config = dict(
    experts_per_token=4,
    balance_loss=0.00426,
    init_std_router=0.0225,
    rope_fraction=1.0,
    attn_scale=0.177,
    parallel_block=False,
    init_std_down=0.0,
    optimizer='adamw',
    doc_mask=True,
    dataset='wikipedia_en',
)
Below are experts of layer 4 (counted from 0) of a mixture-of-experts language model. Rows are named router (the router's row for the expert), gate (a neuron's input weights, with its number), up (a neuron's input weights, with its number), down (a neuron's output weights, with its number) and show model dimensions 0-127. Each number is 50 + 10 x the weight over its row's rms, rounded and kept within 0 to 99.
Before each expert's rows: a language model's description of what the expert responds to; "raises" lists some tokens whose logits its average output raises strongly, later layers aside. This comes from a sample of Wikipedia text that the model never trained on.

# expert 48
What it handles: Table pipe separators and following cell starts, plus set phrases like "as well as", "well known", and "Like many".
raises: "into ", "about ", "between ", "out "
router:55 65 61 47 54 64 47 45 62 34 46 64 76 40 53 48 49 58 75 60 51 50 31 34 48 40 39 39 60 51 65 54 31 45 50 61 61 33 65 51 39 50 50 41 44 49 42 55 79 48 42 42 44 44 57 31 39 67 56 48 44 55 50 42 56 51 48 54 42 46 65 58 47 46 60 54 55 44 45 59 55 51 73 53 63 49 40 49 58 49 46 56 45 50 45 55 51 49 41 57 54 73 55 42 47 46 58 50 37 55 64 70 28 49 50 40 62 57 63 67 43 53 62 54 51 43 61 59
gate1:46 59 42 44 35 63 51 68 46 48 52 60 51 26 29 39 39 44 60 30 53 48 57 45 64 39 41 53 56 48 57 47 64 47 48 54 55 42 46 68 55 56 46 31 52 43 50 58 57 53 23 36 53 54 54 42 80 70 52 38 42 47 59 25 67 60 53 42 44 55 48 53 54 51 50 45 57 49 66 65 61 45 55 48 52 51 48 44 72 50 46 49 33 53 51 50 50 53 55 55 41 45 52 38 60 36 59 54 38 60 61 68 53 54 42 67 58 71 59 49 47 52 62 55 55 41 47 53
up1:64 36 50 31 48 40 61 42 38 48 52 51 41 58 48 47 52 40 57 34 45 48 53 42 42 63 45 48 54 61 50 55 59 51 68 50 49 45 39 68 43 67 51 39 61 42 53 58 52 53 41 55 37 53 47 27 70 45 69 42 43 56 54 49 32 49 45 48 48 35 47 32 51 45 64 58 53 46 52 47 48 35 59 40 51 56 21 42 44 49 49 67 53 45 34 56 54 56 62 38 41 54 56 44 78 57 44 49 38 62 53 60 39 37 53 66 55 43 51 65 35 37 59 42 63 58 28 51
down1:53 48 35 38 59 49 47 52 63 48 60 65 46 63 50 57 47 53 54 44 47 48 63 49 40 51 49 68 51 54 51 66 63 60 60 38 51 32 44 51 44 56 68 47 52 40 54 52 45 66 35 60 63 51 50 43 42 46 54 71 54 52 37 42 35 36 59 30 46 53 55 46 56 39 59 39 61 37 59 55 40 48 51 58 32 49 60 37 50 44 41 29 61 49 58 50 36 51 59 56 24 67 71 52 59 33 47 40 40 35 42 33 46 48 43 43 46 54 50 76 63 62 38 48 50 51 45 65

# expert 40
What it handles: Table cell separators and percentages in election results, plus word-start stems like Elec, constitu, vot, Sec.
raises: ".", ". ", "ific "
router:36 44 53 44 63 67 54 38 64 56 41 54 69 64 55 50 53 66 56 63 46 53 23 40 35 45 40 44 60 46 74 47 43 39 47 60 54 39 51 57 38 45 38 57 50 45 45 54 70 63 59 42 40 53 60 40 55 65 54 44 41 49 52 35 45 35 45 66 56 44 59 72 49 56 59 51 49 50 49 47 64 50 68 38 59 53 51 67 51 46 43 73 45 61 41 53 54 43 50 58 58 49 66 50 53 63 62 52 38 53 40 53 49 42 44 25 73 60 59 57 47 45 49 52 56 56 64 55
gate3:47 56 54 63 30 46 54 33 41 46 48 43 44 62 39 55 65 68 47 49 45 65 55 58 35 53 41 61 61 61 44 49 66 58 50 52 38 70 37 37 63 59 69 54 62 40 63 38 44 42 49 67 67 48 51 67 58 31 38 48 51 59 41 49 30 46 49 47 58 43 51 52 51 61 52 51 49 61 46 46 36 66 52 37 57 43 52 63 55 56 51 54 67 39 54 47 42 55 46 47 70 59 54 39 42 55 30 44 61 60 66 47 50 40 61 53 37 69 49 47 52 55 44 65 31 62 54 36
up3:40 61 43 57 73 52 49 61 30 59 44 64 60 52 35 71 62 43 63 64 40 35 38 46 58 46 43 52 42 38 57 46 55 44 51 54 60 26 56 68 33 50 41 44 43 60 51 46 65 53 51 58 50 52 50 38 66 43 54 60 50 19 52 47 51 58 50 62 59 43 42 60 63 49 45 45 44 38 56 52 58 43 60 40 58 44 53 43 54 45 75 44 50 54 48 59 42 40 56 51 45 50 30 45 50 21 38 37 55 67 45 51 51 33 59 58 54 41 41 51 47 40 55 51 61 47 44 58
down3:56 42 42 45 44 47 55 46 37 53 21 55 44 42 41 70 50 26 55 55 54 24 48 54 50 46 48 47 47 45 45 46 72 54 54 43 55 53 38 65 47 50 48 42 55 38 35 44 40 54 55 47 43 37 55 51 40 65 47 35 46 27 41 43 64 68 48 34 50 40 57 34 43 51 53 49 39 41 58 50 52 57 66 58 50 34 73 50 29 41 56 46 59 61 60 46 46 51 62 35 55 65 69 52 69 68 39 50 46 57 43 68 49 44 38 61 47 42 45 56 57 59 58 47 52 43 45 47

# expert 7
What it handles: Double line breaks ending a paragraph or list, especially before == section headings == or a new article title.
raises: "==", "===", "== ", "=== ", "====", "==== "
router:55 66 73 43 48 65 54 56 57 25 57 61 91 40 58 49 59 57 60 67 47 52 41 35 45 47 47 54 68 44 57 60 48 48 36 50 63 49 58 61 52 67 53 39 30 47 54 47 76 62 35 41 54 52 63 49 34 57 49 48 43 55 52 50 46 54 48 62 55 60 56 56 51 56 50 56 51 45 58 61 55 49 56 50 71 40 53 55 50 50 29 57 64 48 50 52 57 43 39 58 45 54 50 48 51 43 55 41 24 43 50 62 32 44 40 37 52 59 43 54 46 52 53 44 42 60 43 58
gate1:67 59 51 56 49 64 42 56 65 62 57 55 52 42 51 50 48 42 44 51 52 66 38 65 61 46 33 38 29 61 55 37 47 50 62 71 51 47 57 51 25 46 58 46 64 34 31 62 40 38 62 34 41 52 34 53 56 48 41 54 51 47 36 58 48 57 44 50 36 57 37 54 56 45 32 40 46 57 47 45 40 42 67 39 60 65 40 53 46 56 76 59 50 56 43 48 53 62 62 54 44 72 25 51 64 49 41 48 42 47 37 58 45 56 55 48 56 56 64 60 56 46 51 49 53 49 47 37
up1:41 51 32 55 57 69 26 54 50 42 66 39 46 58 58 62 35 65 48 56 42 65 39 62 53 41 57 56 42 44 49 32 66 55 46 54 58 70 51 54 45 48 57 66 52 32 35 46 37 29 50 46 53 45 48 35 48 56 42 67 54 69 49 65 49 72 60 62 48 52 41 62 60 22 33 49 53 62 45 55 58 53 60 38 44 51 38 48 40 46 45 53 45 50 34 52 52 54 56 65 48 60 42 41 47 45 46 51 29 51 43 47 50 43 46 53 40 55 63 54 62 49 70 56 42 50 52 58
down1:53 60 43 29 50 43 57 61 69 64 57 38 53 34 49 69 41 50 40 42 37 48 53 45 51 59 51 47 40 51 47 33 61 58 32 50 47 47 55 35 42 70 61 45 72 31 55 46 45 29 53 66 67 66 58 45 34 57 40 61 59 50 37 68 46 57 54 45 31 46 52 48 58 48 41 49 43 62 56 38 48 56 63 46 44 30 63 60 52 50 67 44 47 40 50 40 46 46 40 43 44 52 48 54 67 55 40 51 47 27 51 56 44 54 53 50 59 58 62 57 55 50 54 64 65 33 51 56

# expert 63
What it handles: Word-final pieces like ed, ment, ames, final year digits, and closing parentheses; also pipes starting table rows of dated game or concert schedules.
raises: "rist", "His ", "Her "
router:51 41 54 51 74 63 37 49 66 43 47 60 79 45 52 38 65 57 55 60 46 51 27 30 42 50 29 32 61 59 68 41 39 54 51 67 53 39 61 52 42 47 50 56 35 51 39 55 78 54 57 33 38 45 72 35 42 54 52 53 38 54 53 38 54 40 48 64 40 57 55 63 45 58 57 57 39 48 49 54 55 45 71 46 50 52 57 61 47 41 39 69 47 61 47 52 50 42 52 59 50 53 57 46 52 57 63 44 46 55 48 60 48 49 49 28 68 51 53 48 47 49 49 48 60 54 54 54
gate0:39 44 56 52 57 54 45 68 49 47 31 47 49 36 47 56 33 57 57 48 64 47 47 34 53 63 50 42 67 49 41 36 38 49 35 46 59 51 39 50 62 54 48 47 42 56 66 49 47 54 65 46 42 60 49 48 71 59 29 47 43 53 61 41 57 61 42 52 52 53 36 62 56 49 43 30 63 62 46 53 57 57 50 36 59 67 75 42 62 39 57 42 53 64 50 41 44 36 35 47 55 48 33 41 43 60 52 37 36 44 68 63 37 49 64 65 44 68 42 36 57 55 44 36 58 44 44 41
up0:43 42 40 46 44 50 39 56 71 74 47 44 48 39 58 43 41 53 42 54 54 44 54 42 55 48 48 37 44 57 45 49 49 58 49 39 43 64 48 74 54 49 49 70 41 58 63 44 38 61 66 51 57 60 54 37 58 63 45 43 45 45 62 40 67 54 44 55 52 55 39 79 52 42 40 34 45 48 49 55 37 55 50 21 45 51 57 53 55 54 62 32 55 58 44 44 43 48 38 59 51 34 38 37 45 51 68 45 43 44 55 56 52 46 64 67 51 72 42 51 61 62 42 53 72 47 44 35
down0:72 41 45 45 62 49 50 42 51 34 52 25 32 47 42 38 66 32 52 27 45 38 59 49 32 45 54 48 43 41 49 64 38 54 42 50 53 58 43 61 67 52 59 38 49 51 35 47 65 44 54 57 47 63 66 46 56 45 42 60 57 43 41 52 47 32 61 62 37 35 34 55 69 54 54 58 52 52 58 68 51 76 38 54 52 57 53 53 44 41 55 61 50 33 34 62 48 46 53 61 40 51 52 43 53 56 34 49 50 59 38 52 37 47 46 49 57 47 58 48 65 66 61 60 35 55 44 45